{"n_layer": 14, "d_model": 384, "n_experts": 8, "experts_per_token": 2, "d_expert": 160, "d_shared_expert": 320, "activation": "tanh_gelu", "moe_layers": [0, 1, 2, 3, 4, 5, 6, 7, 8, 9, 10, 11, 12, 13], "router_score": "softmax", "normalize_top_k": true, "routed_scale": 1.5, "balance_loss": 0.00509, "balance_bias": false, "router_cosine_scale": 14.0, "init_std_router": 0.00736, "lr_router": 0.000371, "vocab_size": 16384, "norm": "rmsnorm", "norm_eps": 1e-05, "tie_embeddings": true, "optimizer": "muon_variant", "lr": 0.0102, "grad_clip": 1.0, "batch_tokens": 32768, "seq_len": 512, "train_tokens": 372800000, "steps": 11377, "dataset": "wikipedia_en"}
Below are experts of layer 8 (counted from 0) of a mixture-of-experts language model. Rows are named up (a neuron's input weights, with its number), down (a neuron's output weights, with its number) and show model dimensions 0-127. Each number is 128 + 24 x the weight over its row's rms, rounded and kept within 0 to 255. Numbers have three digits each.
Before each expert's rows: "mostly gets" lists some tokens that are sent to it at least half of the time. This comes from a sample of Wikipedia text that the model never trained on.

# expert 6
mostly gets: " un", " l", "op", " tr", " r", " De"
up0:137134113127170156120126128138129097132176111142178139149153134096128165095088169104086151172163183129141132150148109120113069091135116132118084106123154150100134163163143196124126135137157130134152083106112144101137136133139120160131111135162123120134095148133158128154118130114118163101129082128136121136172157126135119152108150134113164120122150105135142151150104119121151149153104
down0:145151130145069152160123089153123125114130095172126098141119113168178135149116107112120117151143110122148138112154140110151150114153137123141143121106171129105144161149099089106154103131075119117172141107152139137110147151167174116093095130180122127170106085088135103151088151124124088130117121091130100142117183116156128119103154149159152097122137111142123131140096138174118136112145
up1:144134127100119142131130119145143127097176131094167115145130143123134069132119134137136136096127125128157131135123125139134139115126147120092138124129150161133169171118146081126131119134151151119194096137088122096096129133116167135169159101132156137140135138147096132140131116144133167164095128144147124137139118129146151104136102136099127114110141156118129137129165093159165133171136
down1:101075118108131160124088143116141098118123111099160129159130122109120105157179125160159147143117109140146134114144124137137099119156123135132120102099114118120162089141114176132118148135139116095129176126079129159092137145137143126154130104143137157126125091148117111116107119163138178132136183147106113084162154124129104144133136111136137146161115127134116164144154181078154151108139
up2:106143135121137117140112122115130095148149109149100118070129150158095110125140149149120149169093127146097108141133131125133135139118138077194101140154109145113102161149139149172118083127132131101145100101138132117137140152100102120137105108122105137128095119127098098160134106143177160113151150111133124116135125110092107120123140134141145140142167111097138087144101129129163087111135
down2:096132106121081091127116154135143137151090127141146092074095137077121148132149139111128115099093083132142131094165130133132150088114138128088118089102117133156131164171097146159138159146116147181141134119144098135157140090106109120118174132162112161099125100145148096118100154140135158143171078154128126127129093145133106132174098133090118131129123155128117129123136098165113141150139
up3:124121174137123103101140138146150177117136158137167164111115105107148134109173153133172111166127147120081087140127111137130139082109092108132125080138129123135122159155144150148131145139162141107101116121139114122142160126171130148148113139126110132108115124119168132138127123122131170116132114169114116099077104106133141111129099190139172143106116115133133127101155153181136142089153
down3:149131124168141117109148080115190142134071153085124155128134104137152130109124139132130123093127119134144130075108124159121132168126129112133134161118131136155123131114107091128122109145159150114099111150153130081122126135158161128083127091144135161129124117109110137132166136141169126093164129150097115137132098126132131172122164132168135135126099095134105145121124113131110102092139
up4:140190146147110106117140110109113087110111111118171130127097162129142112172111131138167147135111122100101150115110130138121131157145185119092134094175111133094171100106142088151100143113135153136170122116124090143115145141162112114118130160098131105094128131150122127145132099120097105160089149159178095129135081102091130125131118106104140125146170127156122132113098140133098153099144
down4:111142115126144121114138069150127143088116095127118128143098109116134125144092112149115086165158191113158148144129095103129094148122161123135135142118106121122126124108092152127104167148053140119115128127115119122164141123103105083144099106128129086146132133123093161066152097147155119130148156163084129153133143142126134128151109142136149128128133128161126097126132158127128163172155
up5:117132147139127107129143089109134141127147136115135128108133160133113162094143111088142150109149100122076128122148106134112125149180133137119145110126115147136122154179100122115097146132097157186169131093130126108092153142128140104130066155117095123124135081166145136172085128123100121158097122100161162126154115118121100130106159142114092130120152109109192136097169081146124136083131
down5:106092088151160132116090169148135124102150135090152100128141119132106131142131159154150110156135121080110133138161092102106088157104117132142169118133117111127144171121146137178147110145187122104130162181178136152118128145150146106124147129119100099167112140133113101141096139092137110103082128116115110140126090104159134152165149127148169140113160101148147100120110129125112148151168

# expert 2
mostly gets: "==", " (", "===", " =\n\n", "–", " |\n\n"
up6:156104134108117087121122164143151118140110113129161115133115115099141114099108099127125125134091097061113141132118134169167136120146119094116142125133118109129148107154123117142135124134135121117127125082142075162160165108120095147135095148171155114097096143133116155087116148116187142153118188105132121123120121133155148112143133095114165121122147105130137121159121142113131176098125
down6:126126164132116144096099126155121116122169135116133124109143130115103109098131086148111130145158129112099104136087132139103142150153128124143106141112156139112142161157135142146150111104119137137129123141129166137126113105103052165123136120133125100141142092133131142142101112130168114116121112133144181094130121118146151141112095186108105117176108139109131115150106120159071122196119
up7:156112152138147135159124149144127161149137143109139099103155094123137149112156107109152128082142142090111140125139148148133174117135102160158151143114126124083093152149100140158110119127131109105132098106127133132135129174134095124140096148117110117174125145138146091144165118143081175125151150174127148157115144138133109118145134130139123145104131082137133148106168111126100148183123
down7:104123101117126140134159134125091149107129122136121101123156173123120143110119128147139132118109127127165117078066096169147117117078122133122138099123180130117124140113123091134129091112119129103145121148158152093115132150141145148171133121102152097133157130130130140095164164126137132143115166113127161147125106136148140111117103129073055096113137135175096138187121129129138122160140
up8:161096120084133128126155112120142160111101111117141135138139148125161142116100128141099156154095142130141080153160143066141198122178136111123145103100120118125145150133115088120137129136146160166142084157161100126078092148067100133148156117155135098124117177178135116134163133155138137135120172097123172114115060142115138149126152128120115142081125103119099118107117126129133123145165
down8:144119132123162114138098097160124141102144124168136131095141099080120094087102106144140092125114137127117161095120157145146084118087160145138098140130125138118131144143116166111119137127143083135068124136075149104124108085178101129133114134124141126130077105108123100128151141114083127158116130133155090081149146117112125094124154096129119127147119110130097145153159152122121105150144
up9:125099121108117102147161080152159144094135153107081130113120155122115129161118131114132144096141100139136129117114141141131108203142150197097138165101119120140105138134131118134113097108138103157137142146135150144128073132081114120119131145124146107110109141130128098093132137098162138155153106114165148099090153168132120144113117155103121109110155164107134190107126116128145122120101
down9:114111132112120098138104110136122086150137127139148111092126138115158162166166138164138101118149151150136156123147101122109097105098164142111124139142160111135146099098132108109137177139107126134159081124095098117114115132106130091183150091123143135112158143177146127174106114145189114123200133125127116111135154125133117122148134113160136136132133131101133141147104103135111101079126
up10:146118109132161149124148161125126148140076133114148153111119122130111138133104165120167111103107132111101132096115110121146097104109066144130122118147139154134128156071128130104090109130122124148169123125106122140137164118161127125126115145096127129114113144168114120163103137125132118130154137151169148123092077135163147143136108144150164134091137099163129131115111125090072132179096
down10:146080127132115173158158171110137116137118108104152148106091099111148127127128124172139101164129129162115141132139139155129081099133105082129091147130112149172105095113105144081078110120133135149157095105162134117093157132143100127130145145094160175154124110129117133169113124155135078154124124127104093116137068152106136115120133112171096155132153084173168148108140121086103131158175
up11:152167131154074120158137089145080162121144118126110118184116135134086125128138121093133108118131108138147180121129075087139125093096113115106123137111125133140118153163127093127094133110120138127122138104109109137097109139171090122159144160106153129084126122152158124137138145145118149148141132108093181136117094142150087117110088125138121129112128126091098135129105118178123110149102
down11:109117103153154146126118143130098100136089142097121176133109113132131125145131116128147144090150146143151105106126149113132132122109087098148152090096141125153121132104122109139143082174145105104165107152122114063118121166100144108131097109104141140138146157119150104089130145093151146114125147191148158103097115130129123110143124162119119101115135143142154091196167152129138173157124

# expert 4
mostly gets: ".\n\n", "==\n", "==\n\n", " ==\n", "===\n\n", ").\n\n"
up0:166169086185114134064102098143108127124133165138129143138082121165132114127089139057125116146100109153161103139130139130112126125169144150128123135103137149095120102158128122095114129152145146148092113138150165146073161123100087090136149141141123140184139134171134137114120115146117142146107155194109115131163107140128119097104162120108147139152095177102144107091088132143132146126129
down0:067090158109106157123135129144177100132139106089122138154167127113114147144118083151127173119146147099134127116109073167149127171136109121159117090118106085104099149130116155161119125099123134170100123104131094110150102099108143158086134155117125082055145127154120135109112139097105106123104118101142134138101104157120139121154142114148132108110111120150119171139148133160164120141125
up1:112136123125133146144149124165144138140133126116146163115137139109181156080111113141128129068152131118113154112151121148137121115130126140167113118172107133119116112100130110077162177161134149158079098127103153130176080084140123143142142130130093136142116149114117109084145135139125090124114129159115159150137123158119136106181138142119156110108148137138144127153107133128145101146140
down1:123141114177151092086095153157121092125170133114133110132129110171140093159139080119151124168119111159144140132127107104136082168171105119109146095094149130145105128128121116165146117144141124094159167160152117077122157134084097129154113127108100152109137108120163158148152122124141113134149121130154158069099119093165113124134154115124103144114150088131092107116116114096094123104101
up2:191159134093125096173141141127139117140132141086134124159134110139116129119150069143112172134129144125133151133140097098153162058129129148115130125100116128121107156123102126144138119101096160141114088095187154156097146144129125115111123100128113118118122148143151160137143143133085132134107103114156103129102122143137092091073120164130104151109153122130133119146170128104121151125129
down2:093107201080094166145173135154152157173130153066139141157097105112125160105093129120122147083138160110110113174132125107174124179141131103122176156106097103136108091104115109121137130175127142133132147087132108106102127136128134187138146093146143116123102151111143113174127108133172146142101143084119111134162160072128145136138112146121107109150165113133134116121145162117087141128147
up3:112130126123122111095162127109133099104204104167168134163122132091142152112138136117090170119125134143141137106129111129142150138137145124122131135164125137117183102134138124178100107055106100114066130129140077126125077148125153052111119120101129134110173118156136059155122126130084141163123112117137156140117141142182131171136080141144163136157109154105162118096123153147131177164139
down3:111122123124126126139110073119155160114160108116116142090116129133126147071127136103158152150127124103077099141148095136108146120139115170121125147133147146127140144147100131078125142131090094135145113120143129131103151110130118151131145084134162076135062146150104114113095110143129108088107106122133146110169147159113125128123148121082148114072081148137110165083140134134141099133144
up4:117104102150138115144191113137106104124120093119178104147120086073159106136130175166111129155134093200145136122151117119136130121118164136087123106121124103129152137056141108092131153125154119133092152136114115054148135071123142156125130135155170106150148139139110127101119140092124121116162127141124112142124121158098157130147102174102132117136124119131163112138128121094146098101128
down4:128122156099158175100128117129149127123145135171117129149133100105172092070152145174158132145158142111171133127133142152134103144134125112153123176138123165169138121166101096188128143114139156109167073143111137117135122144112159131143164104133127133151131125122128133181130048162150131129151057144140139104145085117130131126123101104109097119105133150128107139152149140143115121075164
up5:114141113160098116129142108176091126068137169136132132137123123129113101126114142121115139130119109136138112123091129126096111130112175178166165122174130076147140149138118123143143155138098134125143102106105121106089106125173081158144120137071138120127153165113163131122089110122116121124154113094130115140127206114121110131111145128118150121105132141136152117171131105113135109097139
down5:064143158120102127099124144159163137138167138103128138112142141127121137121100112155137156159182101143156116156142071123131141139121139152123133145160124134163114147137184120162149121152097143158163130099191146152178150160109166134180119148124099145121109119141128112185131116189165150137118091124094142105151161079099134086117110114148121095107134095150133144133121112113089115124126

# expert 5
mostly gets: " was", ",", " is", "),", " also", ")"
up0:093077116124091090162158094154113153144108116137133116127134132161154111179157104105093165153077106091113127154102081147127073131129171137137149103141122119122122131107087086140119148130081153122105121122111157145096130134097101158095114151158071105125066116125150147114175155133153139119143164130131133117142122098133132143121172126126112119085126103130135142117134129106133131148120
down0:126147105182127116135145134152135155109143123141143126139126124147160126136114142166105122109152111108123125149134114152139127073149188129110124137121134126172130131163160186150095106131114131157149102141093156152153141162124114138098126111151140131126114100129119144100129168164183181135151108139152117097158096115140121161133143102108098106123129122105137131142140161138128113115157
up1:100121145138125195126139168117090123148136128187141105132119116116135124122093123131122112141109117176160127115094139112130121109129085096113083127136113161123131152144112138136142088135094155128155143177123153124170143160132134099157168133190150117119139126098156109146131106181122110131097102110084121133130082164151094147150111148106122104156151113123133134112151118135155094180134
down1:127116154133131138110121160215137147114131091096159135126133105111130134103150118151115152085131095093135084108099125173109162124124124138119145130128144113134094113140086114107133137129079126154100067099080133134135122121144146129160119119127139116124122152095149087128142092140095112139145144139117155126103173136125123137098144093136140156128075157100106115118100121136116086093139
up2:161111129141144117155095139125143139143134156114118125142127128081125122121105115141108163139113107187160116134175131127096134139097123106145119172132141119104122140121090118109144159134132134179154121138117096162089112168118068103128133159152147112176142150090148150131119132140136120082163180110105093088137101167128115139114142166107136088147178153107105090119097152146112155164132
down2:152152117135160087103102116118166130143138121119074176122182149137149082139112125117159153136118129118166169116161108120144117163100090117121148088102092103165122083148134096129110064111137084106137168137129122157103142089133131153088128146108179104136135132112130128143133136120093138143139139102148142143134140135111144183121141150110176146141129107145129120150117158172207118109183
up3:133147117157110148175136137084155122127117116108148105117093127093124097130126148137172147132107136144129167118116107136140148136150094093125125136172129162148099109109150150130134131124085137154134126147137090112142140074111136165111094170134117116110133090127067090104105114150146127133102144127101135102152150152127103136102153140107145124103083111133178144090092141183125132169128
down3:096110176133147121133070120148118120167116166115137149144142145104127163136124128104123077119134116086113146160134151108146137117117171111105103144092087090104102118087146119115157099138150153097099155149155162110127114128124126143156117140130153124157133152132154151140109182069128123134156117106155118153111135149079142134165124132143127111197165122106119135191153087111128141096141
up4:120101111100113176140142146104114128135125123137128170143120133097132112124115127123078117169082158079135124104155109103117116177159127110176116144148121139141128118129117123127140126109107115116161112098145131132132147130110142133104108176148133091159106132135160138149122108120134102131122142138147147143170149062090165111105134154154146123141133144123127183138120104158126086108139
down4:172152157160147173114114119127100154125111151154105119131104095135141105100127131149129102147131097151128110155160145146100126111141116118132095144143086136152121139109124136171128093093172095133141115118125100128102132119123119118166110100111107131093133170136101131138134163098126143096110130119137118081098120118156119146141106125128098127136166113140165101147154141147143160180141
up5:126138127096129113104121119120186116121124126129120129128107101140175124149141130114126138100134137104162104120122124107134140163086139105174147144176066130128115162136105073144136129130132140122126122169185133142134170127115087147110106093153118126156089152138110161151132155124150106137166146175156132135090158090090136118094110147173139104122149135134153168156123112140128100151139
down5:089115131137097124118121122151159145116125106119116144158092111110109134157113110158102142140115145142101091141144140148165130083184121136143111164151162164124159100139102151145126105106165091084127138109093168114105096105096159100135185126138124118109104122136143136105154122105135108147105090111126135140157173084120127129158116108149112185122128098127096106127129118094081151124106

# expert 3
mostly gets: " to", " his", " the", " their", " her", "The"
up6:096108120167140111132068113135150143114131108108123106164149129121118149101127151123130125100148087107149100125127105127100140163111129145115125109157107138118146167145141094094147109145105106122135124135112126121129122145140084106122103144099120140128084143140110150138166107169111063144180143109089118146138156134148175117123093139165182131126118147152125153113136080091099140138158
down6:148101101146170098106098085145104127146161122126132130150148105121124132122113147138092136110149101087097105158113118115121124141129146125084153075111150170149172108122147128130109117150144168139147119095162164123104156164108119115109116121069150105128185122136131103134145147172118090156132130153136124130137098110119146151147098086169137143083077144187120128111159117141106114114173
up7:102125148147136125153119159173141142145147123188152117092107112138108132136130108133167152107133178172125095122119137091117161141156186126120109152123147126152062137158096102100148140133168122134121108145097129144066120181099111135133129128156122129111110111184104096111140109120136127137120094087122129131156129127145121093092110115141104179168123127093163146097154122162153107126165
down7:185162134106111132120098160139133118118127121166131145125155132127147091133154074117139143086121169147133107157134142125138145063121116140150075155152135128098129104102144110109127100124134116112144148104142142072154122129091141161111119121121082126082115109087130147136121095089147136140128136109162103141124162111145136167113113125100123119173139077132095136160071097071130124111136
up8:115130168133137138138138116155107153094126148137146168139112136167122107120138085090140093137112143135147116102161143172124147147111159151120132105139164111134130109121080097146152108165136141157128094153114118107105143129098136152116146107170117182124161136156121147112100125074166096091148166133150116101130128147130126103161115113113144152120148161142111171122178131118131147107119
down8:120140129126109097137136132144122126170163100117111139092147103121163142132114171130108115148164085105118115150074117117122134142117094121132119176132149146126150150099136184126109137134106108125115110084136129188125111100142113143135123090080130077105141112117148067121165148126104161109124149131115128137100109131113121113121113126113134110126126124156112086110161135140163119151158
up9:137128117115096136123126169121066116087097115105138132105161144119152168169135112145132090145120153123161091165130153122152120132142122130161152146148132132111172129092141136104130143122129163137120125127185102108133124148157118113110155135111132174093076164148170138153103153139088130121083136096109154130130102117153161151127165117145125147130124175158133133108150150102089128133120
down9:133116120129164113100132142157137150128105078077159117136114117101148163074127083098136182097119108100105133122113105124119125127099115127171155164129104142121118139135147147124137134120141067096112104113088114119126081142171145148157148124125106158153207123104125125114137115116147138147129122132155155156126111141143101149108128087113107144113125119109103115108081125130156107087132
up10:090114100172106122121149160103093079098158125131173122107150130105107110134100126064125131142117109097083180131128126136121135152147114097160129105098099107121191142140098133099151104099136135115105127120127108148145142128117136140140150165153087114140161166120138113131125147115128140123145134094072126139136111173108122126156102130107173133095133143176140162111149131153167124126127
down10:084139137200115108115130136064120130132117200155141120129082117132161147123132148092136142141121105091097140151126144131116109098140169131143106118167122153100135107128118136119173127142170151106141069108155124121152172162134138094112144164134115124151117100153118150110135107136126145113098136108109127125160073165105144137165116147120128160085126153161120130120182128135132171113125
up11:125138142130139104138113130151135105196147163128161129174169173095142139081120145118098108134137126134121143157182156113160157116141077109126152154144155102119103097080096166092145143202109122142138132075132136112164120129165109129159109139120123107084087133137144152148162111136113154121169142081130110154073143111153144172095132119131117137152150120121125173117140115108128150150078
down11:159170181146123176097103128122127111110153106143113083138148091160122111134118120131148169137115125185130117121117106090091127111161119153141137132137104106139166178121158122113101074138119119119091116124158105130103125120130078120135120144112115066154150098119137098112114108114173155127107123131097124147118115135121141150117156139148120133153131153122150123166079137173101147145100

# expert 0
mostly gets: " they", " she", " he", " team", " name", " who"
up6:165164139089152116092148143139098102133109126117153072136109140159106086137111133102117102129084108108065108111137166168116126089137084134151134105160134147131149127109089115157142100098122131121119112140079110087094108145151120137136144107107147148163060100135125124151141109142113112163145141079146097084105143174145144109155128130078097169086112140148136115086086135094111117113151
down6:091121078134115120097140137172135064155157137110080100125125139126103078142138126138133141130173113144110128104113086143176095094075166106094108135123124117140106132094166096062144098128153146113112108090149112161165103131104122108165120117134115143105164098099129143136163123131115119117134129112116109138156125111149096103136135131118153145133158101134116142115145108126129111137098
up7:106103136112086097134090099146101153102159102091130122129159164116158137127151129151086187144157112138124121164089104090101168155142145114162079099131125119156123117151115158134112123168136141108100135129132090088109064113147080124157126119144111135088111155149122144160148110120135151131101120138108110099181135125124165133108110118187103114145148099136117122132129087092139136121149
down7:133134121116147128117133143131165101129121145122138107064117097088135173131098134163114126152142157115166144176152162085132092164180140150152147087157128105110122131131168123128122080103125083161141116110092156108102107099141130162125089179129160166141090139125141127126109118147095131120090143115199141145122109148098134121059137126132156125154139136133130166130101111151097159126137
up8:146139150157140134114112159137180123111143123113139099159105108118146088101106146166152113148139122111098143107136158143139130134138119169128137176152142141145128134089125110131117151111162159089111106145121120134131172113121101160167140135158144150122118117146146152123133132087134136141127098117088118149141135120140137074173123132056080109113154082133096096088135150157138128106126
down8:183180122079128104117108119139069134107099090122132119113190109134078127143123098165122096118116125130129158039134112158125123148126149112116173132096142141123159132108110177123123137150117099152115114124118134086117114132149137174122086134100123121119138143082112134145118127102115094136137140104147112132118112084102086124127129126143145118086147131134116098133089118139089119159126
up9:146104099139125129135096080195149148113163130129169110124140119183096155101162147116165166133148100135138128097163138077103138114098107160159100110153132150131146104142116115098106122152113140159074132162129148113134136152105146133116136136120111129105146157136114137137113092094118134110155163102141128127128149099124119142090155159103178154111156124161133119126141091162128131133082
down9:135074127117157130102126103110121158135089121087111117107130136109094133114132137179070118104113141176133152181110145092143132130118132170149154123101148131076112111119148102150115134126142131121119151146097135148151124089129124146143152122142160093135179130102142146120143136126105151148104128152109143120159131125108132130074110094086122124124103144154125147117088169166141125151126
up10:161136148117105091118115098158096109153133150114129131125122087074134169102119145117093146161119111106152136124164127077133146139138176120134108094093129113114118122103182142172131146142121136136109109121127132081196106116134161099125143107104149118085122151110110140155103151144131154139102130095137126152121143131085155108133126135129130145095103107165176150136109125100147127079142
down10:188088148133121155130124154120142151077113145077133145148106122157142148138062136150136081139083171103092106138134146116140136131137118106137157149157123102123083152102113119142137104096145071179144128110125131172148103149123093155135131138120141119148129139133131176127159122111120140075130124159136121096123146150125115168090147113109104132164161158133084121134135137134100098151110
up11:114171113118120131144130124138159105141141105139129125143114158074126119136148128140175144131105127126119124123139129159131098106128141135134117151107114140137126091171161139096075152129163128094144119157136136119081147101138148094166136172153138120143150124132163081147166103147110156135142140102156131125161124162118083096075113154107165112103140124134149093115139148157107112103149
down11:122097110128153117126103128151141116151137157116100130135163120130105134144147098138140128095157136089125137086107146178159112113111133134159125161140104146148133126081144103179151133151134155131153180136130112134157105129127169126125139091167119090111141150141123162120122120141142090139114099152156126144104173103109138160141080175134122133134162149074103090148142104098161075115102

# expert 1
mostly gets: "z", " K", "ai", " John", "á", "ina"
up0:118134122088125195147100103137107159170116137092124155147132126155100145173167124112112146119126168115118147159139117129100137079141130134099110148112138124146141129136161165107172105107138127116127180132126168124123150176129134106131119137160138093102123142149146084105139161140146122126160146118153111069126109124096199107117131087131110178139088140090118125123101125172128128136114
down0:167111171179153130144179130126099167107132063183116167115131128091117149083131133132156099181130114137095138133141137032148119121151118097159118103137088120165127099124109156167142102109142145157141099132133113146127114098113109126135154101112113126122084119087122132164145117112102102141093148130108171145181130130125159124154109128073142078113183106121141100168122128092160159114136
up1:134117125118094133158109149131146150127125126132086147116120172119134104148127117178107087157110143140126155119113154138139109130130163141150116147176150105157132128172166178130133116148171131118100164177146097083135117153129106149114156099142147095172129095127126129091107144133132134110113132136142125106104122135107103130122129165133145092122150122079118080124158165153187128086133
down1:106064118118164145115168154154107143116107111130083095129119113135103152139105136137119161133129184109145152129110134117123125124113113128174139157098095137142120127120133150105138132164108114134170132139119115173155124108140157135129110105114152150107140134098098123137156145123168139120139098156093146132144081138093116085154130116077120140162113123157130143155106104128180145122071
up2:121113138144105174092081102075098132140125173130104093198110108118133133142098142128120097113091118128120118144118126113123137070158153152086126151104162175170124132173130146187178136128116111146124118120151145142120104154078149164142103131148111109117126119098151124115107156119129155147095134119129139086120110129140187113109090110143131144119130129135124148128106147173137088117143
down2:145175078149122086147109154125157101128123119084151161091103164130111098104099147108125179163146107144118110149138122152158072127125127146149087104135117098103186161106093128103105114166130150120181166119108152135138108101106151114189154154182143121136110113139159105147153132173159143140128122130159117140123140106139099103157135156144126151121107131141083152097125139115102138110141
up3:138189111141122164120114120134141129125109117114075106127110148136151139089108091126108128099121128130147118110108132120167126140147117128122136141117144121161113145106136153156177120091092105107120115092123099109078129162102120174163089156088085151137152103132116162157125107142171127098102108113130172129102139086102105125123101137105114119168164124127131123103119120144074153127093
down3:081109134119138103154119141118122124094111061121144096139151118162162109107111146107153085143124115147130132142168158087093117074124130137137127151138147126071142167102093143071104091137119157162104162108079124122112156120124108102136148117115129106090147158100132155112109097130112129136117125131160127104133092119134140135169116143113169123105085160138128125141109076087150073128138
up4:122120147135150103119101114137103143126122132129106131114103123150101094133137110144101165112152070087096148120137115121123130095117157138125114131163123088121161137158094177136143121099109142116143148153150137158156097132134096092095144130127156130151137179113163159133161142133180129095167122106143127144125141157132139097141092138154142156130120131131065122145082131154125126153140
down4:129112165124116133157149126139107126117115150090139110080149082108149164117073135121120115151102089155140150164112119122097117110065125132118168085095150137149156135141169134130084156108156154134143112133122107105130103105135094154122131119138127086125165138116096138134104144115127142142082168136097173107090115106130118089103130150111099162153115115168168117140107134131110143151080
up5:131084109137154168134106046153140102077136125119127149107133119086118107160128122136139136112109133136119108121112116127160144134141117167112125123123118144153123145122113045121152123160094130151112129068116121135145161124131092141137126149122120119129124133138133150117137154141153100163142146159137164136135143109155153120165165114109148133150153120133106154125169146116115120092116
down5:094203132131135108123131113132089132175123124151167138119157143142128144098124114158103099141144130106124153124076160109096133139121162086120125132118139115096105146110119169097100126100125123125128123169136126104115110089131139087100148102155105138096108097139123099098157090131144105105116129107123087131129127098143145129084110136165123155152099095126155120083141132174161096153103

# expert 7
mostly gets: " University", " States", " York", " million", " France", " British"
up6:155146167129121146103145090144104130143121138162119149106095120151124110165126115151146133112141106147131098089156130138160153141106121108133098117160083140134088112134126175115080128128140118149162179141112104150108132112135135135129146096127135128128112153147120109127131111082167156144124109110126144121120109065206134136071133146131112119107137118087167094102131108130130138162108
down6:108117118108146142121136122132126133126168122095077078137129066148132137096116150125129127140117156154147100122135134120114108097104158109110182164113107119124153129118149068120130140129100147126094105138129162124133138133160132132146121124123122101199125139138157138129142101138079134112167162148162112179136134074115140135164133072152106122123069125116087172152102129136125114145115
up7:089140115113110152157152156120155109110094147123136124124137119116148116162129136160085110141122132119122084135146060133163129091116113132107105118139133134162132136140117126136125091124164129114117165097157128120107126095148139138137132091097099117131150145101105103149123119120181169095147144166122108148094121101122127126131104121116157171145118119100160098126111110131110121164106
down7:168137103152133123121077119088107129141120124137129124120113136134126126132140080087155118139118114116106188146127114102122133166103127120127089095106153131076125143166137109101127184135160150132124106122094114141184141121108159131141153076130142125150107130170137152115149111119078081133138153146139077143152151131124155146147139144127132087103142142127115163109177116147134110117147
up8:136111073136164133084110141159120122119131145151132153094151173124165131108117123132148098076090120098099089080148163136112171137129064116136149118120120125094137152126175171172122099151134113113093109101151181145150125115095143131151044120110144094154105129107119134101137136173142129147110154090121135133127157104161151127116140105120116169136133107172111161133125146149167129139107
down8:082167183119128152130110147086134137127120120117122101136147107122113079134101140086067155137152166142128168173119088100167086114126164158133118140150147119146091132119100103114098142093141110124147163150126087163134106158143084167141125169133104117139130143135141141168143111088122095126105096146164170127090146145129104133101132101142131096165120162109151136109105085110137129125129
up9:107157127106130142116080091145159145135098137148125087109110113116076159155143128113111157126161109156120162131152118133148138127139129138143150103108102097177071137128101138113119123126126103111110115093165080157125140174122117138149108110120117076093077123115092147117131125101154125124117124161124136124108120135140111141111109155109087108132118110103130096112101141149111138184150
down9:163082056106160165153146149121143140098086108126165104147111120134103135138090124106127115161140107084105156143097136137139145151120109144083118088110139130146097082173122113175153128140129136158142156149088140162124125169125145093099184129127094141147127121127122157133130117096133111154142159094188097123106082114111113096111139153139133108129096097125178108131097173151104122152110
up10:108114118154091127080137109120134151073150181158145139113126108147135107107106116097142125109133150124137124150118128121122139114116187110099081098093125114145100139141143154144108121130099110096123157095144146158130158129109124116119151132152138146151147131152122174139128135114113116133120100105114140119104112167124143109136121134173144138136103141120151115116160142140127132115115
down10:148153137104101131185141120149117136116075131108096131143116120116144144127104087144137128117129081125129128154141149135142133126127120125134148146154176119115107143193194121106121129111135102154133135131129164117108175086160154153129147137170173141129069130085133122116085159067095131148126127177162117104102132150128125072127125133073162148129126126137123134134102110121133157125152
up11:097104102164153116129129149063114122133135107162119144112140107099088123120130124125163108119102088149132143134133165140172149140143130090129084123084134120149148120137095144095140140129159124128129162090143131163109139084091111150114132117109097099094114122130138143153157101161127108131106111165082125126132122063115137142136124103117173125096166124111111170118141134164133117127135
down11:154105164132112160138110115195132142116123159119115108128111130161141134165149131152133141128170091101118106125179094098113118114157113139139157165146108122131128133136139159156118104166132116145145088134154149123146130126130138113125099159126152108143172130132133110143134130100129138134074142164154148107122090172151164129146133123172138128070097146092093123141172116089141124114124